From a checkpoint of a small mixture-of-experts model trained on Wikipedia.
Experts: 48 experts in each of 7 layers, 160 clamped SwiGLU neurons an expert, 4 picks a token, a sigmoid router, a shared expert of 256 neurons.
Training: a variant of Adam for the experts, 1053M tokens, 16068 steps.
Below are experts of layer 11 (counted from 0) of a mixture-of-experts language model. Rows are named router (the router's row for the expert), down (a neuron's output weights, with its number) and show model dimensions 320-479. Each number is 128 + 32 x the weight over its row's rms, rounded and kept within 0 to 255. Numbers have three digits each.
Before each expert's rows: a language model's description of what the expert responds to. This comes from a sample of Wikipedia text that the model never trained on.

# expert 37
Main verbs and clause-linking words in narrative prose, such as said, shown, resigned, moved, tries, when, because, after.
router:151146115175126171106105147139175149120132151126117160093154143118120180139189127166159132157116128180140158146105095110117160160158099124128096164102107105092091132126130192132137109137128089099128090126058173168114086164110140115117086094115075120164177172132128093125144106135126149082150204135113159128116139157128114125140139155130192151152118147186149109145088150163149159121063108124107170139181098095097132103089075132106147117099164234085154098148192110152132087159101114
down0:136147141181077140112122143124077170122174120120164091152092200113133107137106154130109124134151164121109104126166133101109170141126148142132115160088163146139057121088151098118128128145140095092129108084140160081067144082143161185146178109134097092145138174106116151162152139118088100138128122163149116129087120087148156122134174133156131125122116124044101113101126174143093110073144151101132091120092095111163119136150101143171093169105124158088111103113129093126099103161172092
down1:094114147089130097126154173173211181105191154153138138144177087109116152130161131136112117094093129111180177129162079082146067116130205137154112141126147172127169099138141066106099150151107177138158104130135150131084197108107161194135172116142100170117089115162078136127155172169098101162167175105145159088106156120223082118132156126135173149178071133157106078147116156117143092107146157155160090109145160125125160111100179097078092163199157074107142045105139109108102146105147114
down2:121109137108143151157127116154154102140140216165132134104126057162048158120114115164161136089116089164125147098151131084103119104107067075133123162090134069128143062144127140111117120108169099196121169154141126194115117075122186080075136114130162120170125067165133162155123089124151100187103090112141155159161154120120131106127152184174071137033203146132119128139074083125178146093108143102119143109143130149098117147126157128117122166099093088146110077063102144166073179150129133

# expert 19
Pronouns he, she, it, they, who starting clauses, mid-word pieces of foreign names, and byte fragments inside Chinese text and LaTeX.
router:199137119143126120092133136103162149092093109141104136086093123159142156124128147177175146073105137190216160090107059150160162133147115142163182147130115071097169083176084120165152081107113088154110194082095141129142115128153207112141114112107080095171154159150115141165134134160144194148199152063119125110117131156139087124163127151134160110119140120157189162125140148076137141144147101140163097149211128134124155121115157099126148049105139128096170058156160076142118067127077139
down0:123151149116144133112134116118112144103155108135160124109105075147108142147091108118145138110147137098124166119121092112164133108137142184138086072149153125178159119116121050185181149114159120152132101099124104112145120099124146182123156108088119106107109192104186128140135046095139142140134085132122089179092151140140183142117102140132143146122164120109134124171085119132165125100091106102124121151154124140088114149105131143116144146136143034136133081176135087164156104132147106
down1:155096177126141125134170126145115163169116150080138108108106099124142120116128169094121191112211090150169142095113147107134131158079125075135179074147115101114227068162127083108127138176175144164128121162093154101147121107090134120140119149132087127112151137104097165127143132160163163125127157095102097125135087124130078100053131149073183087122111148131105109177149069182157095116113174153136097146100186124162082117165120143202128112129162114129126213110136131116163176117085132
down2:098138165107065144109135083132109104132206112113104118191119183172162084109109102134152128199088142118103150103124136124118129118153097128099097106083121147134064138124119096150178149064117115131113128123122097156162151102132129169146145149124134113138147106143208097134108183150184104076121107133132162089068100091064152079161120117105073044137111129128108145126165121126097125079148171147071115052077162124117070133158091140127149081129121133148130150061124163109105098105136160

# expert 43
Newline tokens ending titles, names and list items before lists, infoboxes or headings, plus prefixes non, un, Mc.
router:155134137144100134112106134157036117111100064128089083138120170163153080043144134163154156093120122166123159132079100146134142134183091151128165123104088124074087131156125140183146105145138073109110155136124170143148152143163153048100102112153084090136157118102150107095145097156107163098146160097112133136139099187128090149123151171151135090111111165158116125170116136148149164157099126099113115194147079133042165091110105088102120088150150148119133083114142094153112088089087119
down0:167105179181163143157112122110203090154117163095137147100112140167112108159081175093109182165136095138097102091179185161157187094155100091120059144164100110105093088117181099106167153122087163146145128108113129142113120105099116187115178124114177125172139130102106147184165150176098162099135127088113101089094090129167135113120133101098126131176144117095147118166105113132111107154172146112095144089170195141104066157108140117108144123149135137130094146141152099070094164111152100
down1:164064150174091155137096128122100133191172183108125091161165153100123144115105124149124147126154141128145117119133154118113116129165140091125120100060184124126133118082069112147170142168136110146169149111083133079122119113170108180148100143139130120157129170147086117156073167106160132107152092109106088150255137095147122159095103105167167152120129155122084120173148000160097071164141045131117132112157134090080123110186064086192146174112096058152106139152096194093174149168106117
down2:152157137152154121190110087168118131112133123138123092141158131170147130183172191148116179150114143170064092148178103114096136154081115130169142140176121102159121088136187102117185159118086112122114129109135162108092183128150120147138126066161126120132087115112154163095157208133144104132076184125108158133167081056074161134120139136152079185134135077138166163114134140121141133081122125146117136114121157114118122114166103047155088168150096127118087112135107152129085094119110185

# expert 0
Commas, periods, hyphens and colons ending list items or clauses, plus Latin taxon-name pieces like -us, -idae, -aceae in species lists.
router:142126094134127172119101160133169160156072108157118122093119153159156103158144158193161151151147154158132190152140101192116182177144107140082130204083128154086123160082131156126148089129150150121091159104116137158109123166127120129129166087140121091117139156111089068098143106137120142102174137125171202112098067179167095120140125150152185074128101132122156117135170117129122127158134091116095118139115145107171140090079116124095129090105092189128157095117154074126088132124092135
down0:189155077114109110191142130111102180120111127174127100151124146154067054121103137055139120169179105078086171222147131126116119112140130089113130068146115126179162140118130156147072105148207172088143116162104165131124117088063164117112166124122113080081104164155122088052177130144102076165121098131118133057129112088126128110132125148149092112165084129111156158150122108129130152174172121184099106099138142196124183153160103162136149101176119181107145107160089140119110161152178119
down1:107200184162109141184114130101111194129141209092143141109101135107094107157110167173077147135167130120114099123170152156147131146082122122181081126143137141196181140101127141078105131122121136103128120133181118162125102194137101255124166081138077101156084117115130140167115065107106113109164152095132100112042113141138103143087100157083149122156146152132123144150101155148102097153115130127161099113120110094117134188099108159136126162120142082131121186113109114116144090109104128
down2:116107181120087199169141148131079074150135100115172101140162074119112124191125157132164129158126080129126112080142116208089126104128145064210115179140167147076165093135166136083065069108126133121088123143092143115128080117123132169088059172121086150112149147140161141124137080131116138171137097157133094131119115163100092131165172134132195126120095158112141133169180140075179147188158158135128091173116126128139091139157182097099137102066128089128104102058085130090143115112068132

# expert 29
Periods ending sentences, heading markers like == and ===, row-start pipes in tables, and The opening film or series titles.
router:186115087110142106071151171108140128120114097112139111110145174188181156153155125120174181122122139148187110163116116207087115146083150162162168110122148150111166142135098138138147151148164126125117121125092206167094155156158152093107136121141128045127127122114116069091096109137081158150151164135128152142189092145199076145168118187130187098149138131124153119174147120156158142124090171116173093129158080101070149042063091135151173052071161178138120072117190115168093166147113081
down0:096088119143204178132137121164082112166153103115103172115120125144159125152174141151135133109098175144145118178122106053160146124125143128123157225096149169111104086111145069130128084128084126113102145184167096171105110175137104068107109139132072169102119141109096131103104076083129081075169157143126147139138165113126162142119121133163121169132086096137147134118110158114134153134129109106079162114140111138103120127137135098095146183119120122173145132148109093121136130081177153
down1:168118192116171125211116106144102138150131158194119150129131111049102187125060121172093065146141177111189113123115165112097154185136059101113070178113169151117105150133123132137097124217129132142142112122168172139072123137075131079154136127104135110109084125172129134062106224160119150172118182154130182140134093147087157131117166165141121110126116153118129104117155134038103122088137184159108128153180134183107152188193141131098138145153132056176139182129138170126117116155121137
down2:116154155076150113126134194085076103124115124129124178117130089120223075140183141152136120085079181158145137129092154118102114139146096111151113050143169115061134119178132154145112121133151162102101128167100134133182172163114108100189149135173105131115122103111118131098105163061157054082103094156125128166130177091154103150123133172114143191123092096085102133109085087115121107104111063174103145125146170163132077114247122166128131149137083143163141175122122177116069133114122135

# expert 39
Auxiliary and copular verbs was, is, were, been, be, would after a subject, plus pipes and numbers in data tables.
router:168108082162127150113194094139164122120094044125125100088113156151135112117147138137119164129123160215152138160117066179150132146106120140114177163130108106092129142123122164126112061151088127070122168113129151116177141122119162147127098128155159086187124119096088106077175113146123140120188171092120126107178155128157087121148135231144138128183094142111166099108134142138134170136110129144152140135204069095079073109116150117148164065162143221093162077077182118116114135111111134
down0:099091148136119109093135160115143138141114147148057176121151129077063105101166153098124111089111140106104110113131123105072128095104126133146164148167162127125144088127132160132128142115177124093084133151113119170116130149084131059154107101108101133136101182114177114123102141158134113129121164113151089114088084137084156188086121165174164164116148120218077173111094094020127125096156171187123140107136094171105150172151111128122136160151166114127131190134089189145156143097093117
down1:148134125098133128181133132168140160106104148175166142145141145138151137155100075160116109152128109123120123100119110142146148115097113187159126114124135162159119064104142118140142120115133113148146100122110091145172134085070097242111153145109122135135109105140126129107138152099109165140104120113136121076130144136082155086126123157136124117103104100129106149085159071110193131168086158124134135100192052082099125102154124083083144125106106084132149173150074094192134154156163113
down2:142149122096068132109105160157127179126108074090119117111147169113139097107126112165151131170180097128101122122115108117168085104102122163107169097111162178147122113131138088097073146128146180105174123100104161131066111100182162255181115138111115112110149147124146105153130158145131095165126092081202164141085133109124075100155109142163127115158176125093129144157120142109144124103112116051098082125120175085127099156186116141096148088138120112068074112105170123109152086167093159

# expert 31
Common nouns and noun suffixes right after "the" or "a", such as production, role, disappearance, flag, and -tion, -ment.
router:137108089122124122113127137126139161102103110173134150096120181165168181103177128157175166117095184203129106174090115199102165109104124126132110201094115123064127113106128149173172144129116145171116153150111152185112115126129131003087061100099142129142164147099135123133104068186138163169140185126104153151135189106131095111144167127126139138128141157157224102091112125155119134129141092098093155172168120144072123107117063138129148115073100210120116058138117110112123108144105106
down0:140203117055097094142173097172092184099146123128200103150183121116126124082152024140170130152160084123089113030121141135116151084142161139175157113160107084155140110140098126135173179141157130174092136115158115097111149123129125131164084190161107131149171119121102205132116072138184152090130146116158146162079080127128151097134117160125113172154119194075182115057197082120128140157121181151043066100131128160132115117171144125154097159138175104117112137152197095161112176147151106
down1:127160134060107120105095164110175181141182119125145094184144113145134052111100108105107111108106145194141073123206130148149163151145172086114109131125150154112093123139160087089183095109155135082151158156126071118096071143117138073151088144074091141158148137101143141132159125129076116170163149174133106090190147077168093179143129178096132095173068099162131050171112168154133123157102168087110062116157132152113130063136106149185105148147097097094112135146087197133163089063094153
down2:171139102116092103179146156058104168165137053124118120146109227110153217168194147058086121101070119087130136172108059090154139141141080128122113146117121118091105131122164169087110153162111132169101122118124135143195197100106078132132200138139103134147143116127103100085112143050135115109072068122179102096120113109123118146159078102115108163093115119129111056086128151163074193119141137147164202171093148175144165068158109158149153082150167199132177140184117136076159131180101137

# expert 27
Word-final pieces of non-English names and words, such as -s, -tra, -una, -os, -illo, plus heading-closing == and sentence periods.
router:160131095179171120090102179131192153074145114155130150133127079142129147135133110119156138151117169177189169148114076168098121191155121172136120121089157130147150110108129142085161071160093090115111132157117127164150075138141158004085187106141111076158185177092083109080129113122098142152141184112147171105128111162075128113151147201129169031148120163181107128132136159129123145108093110102113123140203142129105141134178089121089186073082159158106145122094145160095105086132124094
down0:084135133098088149121155098158165123172155134098141209119154120100135092154148145145132130039100153151179154178110090109151116113145133066153140142169090140176126122139184129202180143119134130156147083110158094151163114129109128070157160119087078089116123113134169131094149159130234147049162162145153154160143120109130166113133149150169185052089090106183069173157080173088167124162143153154162092126084158083098080154094060201140127081155134133122105107128072145125099114146092117
down1:178124066162110183139142138118129134174123147109146100128136113178135141084120144163130215048138092183120151136143074171133165194125047088090119105101154155102126183112124140107090142155179140122147102111135176121096091134111164126131160133127128106107080185119146093153150142133170137127165081168053123103124134092177131108182162152115063125080143094160152112179192130147138134138109135095161124136142164110096123097092199098110098101105131105094138156086079181148155140155171112
down2:125075133185147153140134136142135200110138154123116085133158127116173169147128124172155077129157112114142112113092114131080101168105167039125140123108147141063145107174112137083164135100137160166113142194056129143131104132120127163111085163140125178056079129197149120113102100155120187122150165133109096129218129124143164175101141157152087088139118131116128168088120083127120103129131146235126122137134121178132105193138173158150105176128193077125085134155106153115054133101093088

# expert 33
Male first names and inner pieces of surnames, such as Mike, Tom, Christopher, Mill in Millman, plus digits inside coordinates.
router:187071126155112154124118123133142138093130114122110113137154096136102089107091145168134134113144137161149169175048099164117164174084112191108188152079153091124130118130102119121131093167072168139096172136095177142106128146106155003126114102166103059119117123093096090120146119129122183139129176089139112070112132166147083125103101126091161111164106167112168113138134152142107158119092112115127088130140118127094132137089074090135164079105116167094113102146076097120118077123122148
down0:128124132128062158082159122084069153137082125100123139139103160144142106122116104165136138169154104118150182051105197115073153081180153136137077091170156136130149198104098151104107146098117105147121094070153160083121114134114123169117144095150091121163144160154121150116114145113142083159132146100170075144122138143186118062127127103080171196099078180102135107127131113064083152178103163099069161113097111193130096197095120170098143116095116177094110110162154127099163186120102157
down1:097155161151109117134160183151097113104090124172119103177114201053125149138101097120118122196158138106143100109101088144151137091113144152192061149137128137156087161144165129118166162119129166152077162134127111166107128176142141165137131134094139103125078091115058144102077049112105125105164118120147193112146099139165127087133179161131081151132133157109047147125150146132121111168073140151126201101135059157126100107141145063200139090088149097114070195120078144118107127161120150
down2:116170117109041163062110090122151102111119159172135140123116071072119148098192093155097164137166118091131112064126133202128196152162153132179101128123098141137204163129108087157147172112102118106106153155114131119109110160087099135091171124168173141108121180181133130149150127096101098138094112101122116147121115083135111157112148105075150092195135114112130164089141084122106092173189110105143177072068142127191122076110105153134143148129122058179127110076130190130177102119159102

# expert 6
Pipe separators, semicolons, commas and dashes between entries in sports results tables and lists, plus three-letter country codes like FRA, GBR, AUS.
router:101092083126116156129081128091160159142130097159123099109118096181186136151176182152170170093139183216141129164053087141121190110133103186142146108075149131087091152087134089194161138118058097105095164107103141139154101111128133136078112062173064109141214159130118103106156126159141191127182151095067132129118076157127088132119156154168143108180102130175171115126114126149077112144125149055103106175202123106076159112154103136066131070121158183114115119131119104138122149164099146
down0:114097133133119172136144142155192136186118167127132123172156182135148092155102124136114116128167145114115110116137144097128138092110155141113154145183115084158125114119185153142166138108162123112109158117139181096155160122155092147077145126217050180106127116199148180130117101150084133126083174129135201132118152146148057175189119139113084113132099137124171125113093107095125095214112111140087161129127118138109085165076110075141145154105077121099174075110109112133139043199190098
down1:185130107116087173142114116114123105086140078121118136128127173141155132143093112078136135113128150181116139150084145155169142110175124132069158126100175097087194206088189065168144078130126148139144130106171135124145138072116144139128136165090114083158141127142148113119113155078169115180110102103081092146122155120162156166132134117158119111124133117130140159126173087084130146131123137147033156160132158180068089137146114141111113051118080180131086150118139122173069109145130114
down2:110121116100101131101108166132124080103155161131172122197145081179105098154165182126092125123174113131129121051146115150181166130135116101149148150105115140154166190144092174057097096179112131113158140142143148069133116147109171152133180088111161147177093069088123178161143102090112136090152111106092159193078098115085164156144174125125148130137149125125125130109048156141069162120111160136114089116078125148060166100178089120079106193079101096114085093197185142047138134162143097

# expert 41
Occupation or role nouns in biography openings, such as politician, player, director, member, and opening quotation marks before titles or phrases.
router:169120129114124132112099126123181147132092119140118163116135098120129097157134114163135131089130177181143160146089107163103192165136165145183135135080177148057104125140148112118131149154129159126111134079095180181119113155142155101083162156146091112119153175108104135121096134133112167158126199141095161118150128148167128126127101152131156066146101139147156101143160123118140196145156107115120127159166117091034142108139080138105155101074152166080123110114150074134096076125115085
down0:132141112071134098127103156137097138188176107125111138069161164114180157149114145122086127182088153110138116142147167120123117139190103130098074112113159165142110204041111175101121167146126091130155105131087110128169083128103122087148107138122175136067133148107087101169060131129134186164114159150156083080153108164181159095069106081085139164118131154106141132148128126183090159180138177098111158149101149142126131083152144104085155122120155214161135166105121097158135130135142100
down1:110138079139112123159098149101113151128132110114093092144139031143112131108109131097120084160069088156135151089164101199151146089137062133097162146138071114125105166185159062176153118144145158136110121160128132101102145137125147074153108102143138116152101091130143201149123085093178173202136091157108119120091121115078132153145082147084089150083154127116148115106100135111084090105217166153163126132121205157132093101100103068125122107176137083078106140092206126087092030166135116
down2:151163158136125166096083125135124116148171179088109097115102143210194138109119107098140119153145176130148128177167089147110152137092158164192149132126160133136124154092121090141143126150135119057143088076162150132132138176124147174156126126107155141170156141118126111143146101159090109092118177137103129114109199125134114141116060133147165222077083144129111085123123113159058148096105182094129059175156098078149108098105109111178122134117126129157150144096113118157127127095097127

# expert 47
Adverbs and connectives such as not, well, then, later, still, However, and years after "in", as in "In 1926".
router:158128082152127039144151122159156131132089122141118168114134131095124172065170158128154118099119181163146178148063107168130119132090103176177182175105169136089138103132090134171156098203175094109104144156131187129154154096120176132111153119108120111172136133126099085095124154133093131146166186107109105169121098150109100126159143166119148089135063097150106083136138153141117151185113103101171108199176145099089148090120109137139184112109138181075133094181148088131108085122106147
down0:095125172147086164124103109109123124094196133116068115080119137073106075153168122179112116092137105189137141111080106111117176094173158113127183145109112102143103087105073108088103128145196191125077137155154097134085201165152139108055111148189122097142121151105105117079115118167088130096157177157102145129063189149121109119132110132135108154132160116191133164114144134126152107106095138084093128100144143100109179172148161161135144137117114038128109121180127124058128134143098183
down1:152126162114129195146169051138079128137148073092148106161139062077096118113135130154116134125126155151150142107113142117128120046094110139066133116128098106151087115161135126207143118121136112178163148165152112137106156139080132052177130122169133107156146146168099078117081178158199122118165169101188084119147129134127151094138126166125104135112105108134133108158143092146103179159122132126157146141177154131056111096119100116131144116121099113174178076120114159104118155108131157
down2:113138097158142139135150143145115064169106045142158065166095145190150123160092168122098100234098119095100179161145118112143126185128121139090141126075089120161191083150197137170194080102160125139085102128134180122185121100118129136118140142149121093149094122122108128166225125112105130098106117160135175045158113121165116143143083055122163105127149115104139185120118120156130104167079189193106116152114141161111152169088029165108116146090136092128130123145101157078128084071118087

# expert 5
Values in infoboxes and wiki tables, such as years in date cells, km^{2} in density lines, born, Died, Votes, closing quotes and parentheses.
router:094073095174117143112111080144143133134085087190102151122144107147185114111181119132126155112120172185117141170109096109131096093131112114169136154079137147170193137112134077096147073102134135110097133141077192138156104144138129039105146098111065113168151148138129132175100160148092180149165139166088110135147122172135102150164161176151146078144117119135116125117131137116106131186102140161195098126160097084072113151123101131107115093094113201082145019151122144146106093156124108
down0:111110185146086046204098108102139142124114138164173117101106100094109097147171157147132147119156043152136139114162116108161090122159083168109091131096110126135166126142148136118198141152113170129159100201092162058148136156160142171176119119081178138202158140147141097154199139099108141107121141143110163095112159127108142205110094103177130114153092122096145150120138190133096091170178214140152139154108159105114161115125161169153133075181126038200126084110181100119074123099137126
down1:091119194120131153180148138112129054161123090074085190098143121100148151098170116123066114148128133100176141141091142155149163042131167134125124142085140215090115132108129128125126101174161136101125111110204199111119129139163087110179098131141138145118091135144114148135150163162124152074113069128173193142076092150096143187135129212164138150091097115090137149107107069122115044172121163167097128123094107116152136103127112096077165158116109104097148086125129147113121085153147111
down2:145130114143133094143129122093136099118143117130158084134120119141151157142117139131124130137143092135116149158130113142117143148143142132092105110128105192062123150082149175126109095133145183133100144127102085126150088135122127156180119166136129126153179143145127125087134111133181146122143084137174152179120150139125055116085025169081136131108141129156079110179125151146151125152106119140112110088091053134181157100143132092113181151168116109078158151100145039047172154162095068

# expert 12
The preposition in/In and Romance name particles such as de, San, El, di, plus colons after location labels like Bakhsh: and County:.
router:147113119155118108109137116132174169172052062121131114120130095126152115180141132177127133113091125142160106173104096181138177133144096134168174119158189074156142136172124146130144123152164109090079146140128154137113108148170173069142143096142131106186179157140113089146170129177091135115178149111101200149205096168150109171142138158149145149153150112119117130109133181134123175126143115141153148163140086063077155130087077132082138172113157230144105072174131130121149094141103171
down0:133103140075120096110149096129132141159114099150191143113103161128108143123086100149132061120142142112122114125141123111130118107098090159147129144112134116134106152163148153122122151103141091127134205124140068131122177174098164039146110157131150110104160156148165093098145122164105101110042118115097147134092160189124088135112142106135123141108065142186129171155051094111154098049143160064138113111105144138196077135121164063112101238164158000165103133114129098121124127123152127
down1:142154101125154177130150118081119117076135087139128059090159192143129102165054042131110122114100150155146144090154143152123163185227094125174152111138125126059134202106150148148156175111105146133108072152124156181123144117105138156111130147065125132132096096143172155184187118138125154150112136164095125150124160125177126123129113153109043182113118149193122090120105086119093185139136121101118120125126086123131114125081153079169088048161097127108153164135173122125158147150175130
down2:174148154114103137141162121098064147138149121135127107103112093138132171153123118174165106173180105130119146100134038043190116145104130134137163100113175128153151168120055138098132128183086166068093164165164069189097140084149137076098084111187128141132106129121137055065210067125158140078122121146165146122116149115108146108138090093138169111108115079096174103158116060127142153106065172143107091130119134156179151139123163060131116157117132107158100166144081136136081104124140183

# expert 13
Prepositions following verbs or participles, such as elected by, voted for, consent to, directed by, and sentence-opening As or Re-.
router:100109110151108135150116123144123167073127132156108115134131152175138116105201122113132162109120141189110143119117052114093192152148090163165118163085077087080143132086175139145120114092092108064081146133107166152155094122130135127107118114130136090139131123102113104135174081141136104083104185122160140098118118174152074175152165164133176093118080162198154068106138163145134136161142119080143131163151139121052155120072115114087144034108168232118161113141164098161121128121134118
down0:139100102165090144175104168109119176089091212141097130126116202135112154122115126118178137169109126143157139109120134073157110144126137140161157100125146110162128111139045113138141092153119146179107139131095128148144161170096099255122149162116127152112100101116127134100111181100089149106096085113144127156135106091118096150130113111170095131113135133107179098082178128122132152145113044142126109123155122078139093139122155158188087137116169014123109141151143083130117133170163133
down1:144126107143113144077131120086204133147096156116167134181154169180147139082171112113068124080126096122199106114100103176099147127130148097164093111088126144131099102150117159151137123115109120079146130142162050094113151106146122140144092081122136157112094159096117133141167096197159114113138151134121146134167133155088097130153146150188110138117111096112182119099074180124096134095103137103129100122062103182137145063189126130114105149120125078124104140086134121056115079092202086
down2:092170110107116132062083160155153095083116182124086133102158079127101159128173112112122192061136009113111058104164066136110109110147097086112137081166142153142115115144081140125101093197111125118114141181175144145175077117154112135199153180197114115123153173166162182136113148157167066096131099121117147119073086087110115094165142136183144129078108091188111073109210177161142126166139120112131142170131157105118132118103145160105159141145160069100118156163083156136131160159096166

# expert 10
Middle digit chunks of reference numbers and ISBNs, table pipes at row ends, and words like See, Press, International, University.
router:136097081137137138104157169083142095130057094078122157043121133172134147168171134173194167114145091189166122143083151139107172122116108145168125191065131153099145115078174117155098086134108116100089146111074127135157119123150169046111135108153137125130143145127138101124120110126136177125125138148114179088218070139136055170122094136117182119096105154115151114115093148124119140118100109121155122119149103136080177088099132162107118138037139196099145089164168117146134096134166062
down0:180121109123141158119106141114123051114152152122016160170136079134143208138146101098077143163134142142087076159095098150138112109120120137125106125107143110082097055125127146106127121135170132122153128141062129147172167053135119130164078111192120172119115172128143186110130160169132062150122104155066184099133145159155167134134129094167084118079124135132090124137136152097145085114126179135145111108105142096184146146174102175121115188124104074139135151102094077119082124124142121
down1:145114140130064142188212093115135144135086131159133146122160141051149147086123172071141122173116098123171131165136063190121131123148135138118123144133140057148123162123074143179175108145096131158131080120140161151128094086122100107147092160163155122100167124135132166121143098130154165142100157169151142078147122132184134170109193099164152139160108167128130137128118187088150083088083154101176132075142100214170117100093175107118155096145150137132130138141112168222152160096128103
down2:142133106139093129114140118116102124171187125144059150116127150107133122150171168142095164094099135171094129162135096148073121125142112180139125170180159135150114186107113130101095119136148112112156115088124124102114127143149060105135077111102175098133074134101131124153072059141122172152238156123114123142104131104101187102082147101128177118131189109132162194124069165085147115108122089118102125101102126167142120140128181131159151138132126059135182123136105137152142114154173131

# expert 24
Common nouns in running prose, often plurals or abstract, like forces, members, services, relationship, stress, and the plural -s ending.
router:137051125153158122120097169138169147152106135146143141123117144129144151177203149171171132088120166183163140166096106132121125149079123150154140166096130130079147095128113138112188146153134097114134168142077121166105126134145148092088093138100089132112138140123101113126169061156100164154161179128092132130148126185175094128148134172123155115153140174174162103126112125182097136137090077118118192151208158113096137126086109179087176147070150189120087072110137084126156148131093097
down0:157105138176151111102101112151175157155124105158081143174163088121125088131089188131110128083114076123123065111138084204116090118145161133100080153125159180161119130102123106167162143153107112153151104103112110084130122056100135096120113114113106190171151142133162105142129108144101100114147159096099120112125135155099095072143082079119119115140103130076108131131154114074144134090113161114132141166119140165116154105099039217131157087139148077238133217050123194136108073108125135
down1:061094118129148129104131132101158179152121154086194166193082058126123179124145121140104108058148118176142127149124115130150135105168113111141099148137133091098097138188133165113152150142108107108171126038096087130151128119097100111119131133142144097124106141109076168053208170128159049106121160151138194141114078113149096132128138089143096103100143185164125118168145131142163110088053094097159149113147083141158124163134175133132163068164122080131189100099098107103114124142120106
down2:107132074181191109160109147144160168233113172127087162150136113139080122077128129156116086078104117128092121074102137107146122140105105092120092109167144144103111203165080166131168149168112113181161113134074115100192157141093114126141170118115158132162106127140168113091146097186175154116083134083139146146107089125060133143075098118116133104124171163155108174159129116187115147141136114103100163111144058109144171151170083170138204110065106135151130154105192054131144108092103095

# expert 34
Pipes, numbers and scores inside sports statistics tables, such as (0), 1–1, 0–0, and cells in long numeric rows.
router:155061083160132179133080103063119156184135062090091091142108086132177144144167082159134151110080126147112110193096053117136144136077117160121172104093121114107153098151152153099136078150128133115108154101087239154106101141137162114132131139125062176127191165087117109117151108105113165154161149130139152136155149153179058113112146144126122121170148107129153125137069158101204126128106080161088161129197111064089129105138118111125139082134126187056092101156127072120102100114081146
down0:065133105091135082141140158173226110066120096108139127100117109149105079068115147151094135177164174101101083113137150147115136142103113109102149131069129166094188134174088141155132105123164147120108129159102124138052156107131126153153117102122160110148106155139199160117175103123067108142065144191129094142123124071094162151178107071159135105158114168128116121092115129070173108166183164142129125128169089153089136111107119113138119097129133092113109140110124157157198207131146118
down1:146105062148040106112138144090174115149100160129139134130144134077129079119167115153124099051132141177112113085151088101157087203132132134126141098157087090105092121164092136067111158143157150096094104119108113086147126141174121130112156100133092109126113156094113101098178167139037205154111110085125110160120152171171112112170180156078186158097161157128109151118115136121147130142247038142151166107077116114091151100130122129123095143134144185119123114158149120089123146169119151
down2:130154106145101083198100167140119149142094168106073195120140142102113161106127172161079066105107147077131146135086124100146146114127121112148064119117152189135062113152106166141097137143113145129119076047105122128096106113042137102179088151108110142112087153125134081141115096163123118122183154124200138115157131157146193139140094050068072087100085084159094164086059110147091113145140079154173113141123136115097074095118164131141086098162119162167133163100156117193127098111102104

# expert 11
Function words "the", "and", "of", "for" inside running prose, plus commas and semicolons between genres in music infobox lists.
router:184119080141140083133097145137152148116158146112070116109118225132150138117117103140144160134122129147173138143068084148146149142151088161127136150103157144102107155152103200123131144136127134090076158127121169128144060146156182180101149098115104091117168189118101111081177123156078138089138197128124159096206139138173122113122133149149149126159103147150168159166126160131114147146072101088137154117155133133053168124079096115095120083107153249133112057111154098117126088131083110
down0:099145145084107082093112095153156152088142078108061208169154061124153133142095154100139131127092098129143114096070060085134107123158139112128145169093214151151178103103135163127134123095138098097084093111138135153107106156116056122123070168122182097095127146194133146153141131198145098154108108142106116136151163141113103140120180124115133143100125117102112103090149115135124122128090091089150128105080142126163127085145209136130119094102117103143152090132132146176171150127137139
down1:162143151182105185157125119145134104152131150165114142132162195133197100136121143126170114144129096103149155120080134139124157149116122134140107153162105151100176127117165101104105102101126156108137111149130109126117132140115160126199114126127103171103168069093140131081148148066155163105138187105144102124095162171110115124101139137211131103128117132058135119162150162104157127151125117107172099128125117167094107121104104153141168121136085145127159125149122111115121137121154174
down2:131139158161079147125170153152128117079083134180152140147174119127165110107172089083167123129113139145132135111099154158083168153138132067143157127113103120107102112192156116145111117133094166131144098153146163148121108135148151255182108105102135134137136125143137098142133159188144101144096120113118088130129111148118158122105127167172069158078175075093092161162195173116116094145163173080148075120136104165153153032114126173112061108137170124116113149142179125112126129146148125

# expert 7
Verbs and participles after was, to, is or were, such as used, released, called, named, signed, plus the article "a".
router:128156102158135173114145194133180135136106143118116134082104183112164081063164172131133141127153167149161094179069113137081142135134099140156120135133106116096080133118092156104100121155081081124114115121079177198134099148115117095135127129109100099162131169175095115124127114129137174122197179155122119124180106164102123139166155122142132133164103148181127073143127171152128127152065068087160156161181105115104139098113114101121151096124113173103136120147171068147140082116126129
down0:150093136110118141139162070104166169127107098099160094141136171116158043095075090126093144125086081122139122124119151176166174138128142088135159136163158106084169152154086189183228153141086071170143164140134124190114098095113116095099115135102170115116139109120181125152135081107164121119138123155150125083105206192158124081127097107127156203166130133095142140171108145122192109174131180163101110163118179121119101125099104119089144089148099123118121114155119150068153136112141110
down1:065153110145116123114153129116087166107228141143062142144152202138108158115125079166171083097123149159179133134131109191121138112116102117078133071128141113094129131111122119137138187122106115139129113124213085103088063081149161123087120154129113096155165160116141133149167126145109115130101065158122084124151125123120149129102089162109102057161180154131122128116109095108095102129098207100109114153088074086156111093142163085074095098137160144119085117125177163137135200132125080
down2:169101147153141129104116113144102128102121142135113139145127145090102132088201136130145081117104077139127079124105140149124091097066083119138163105135116101130150136168082115128108170150195169165132135175089141147081193153133162088122142113141161104153140105151062157110133096136155109128115096158146140054119120109108133107123052095149150156128098111130150080118105110139142100133102067146217145157129129080146139097194098127162129170114108000155128144152090130161131158100034098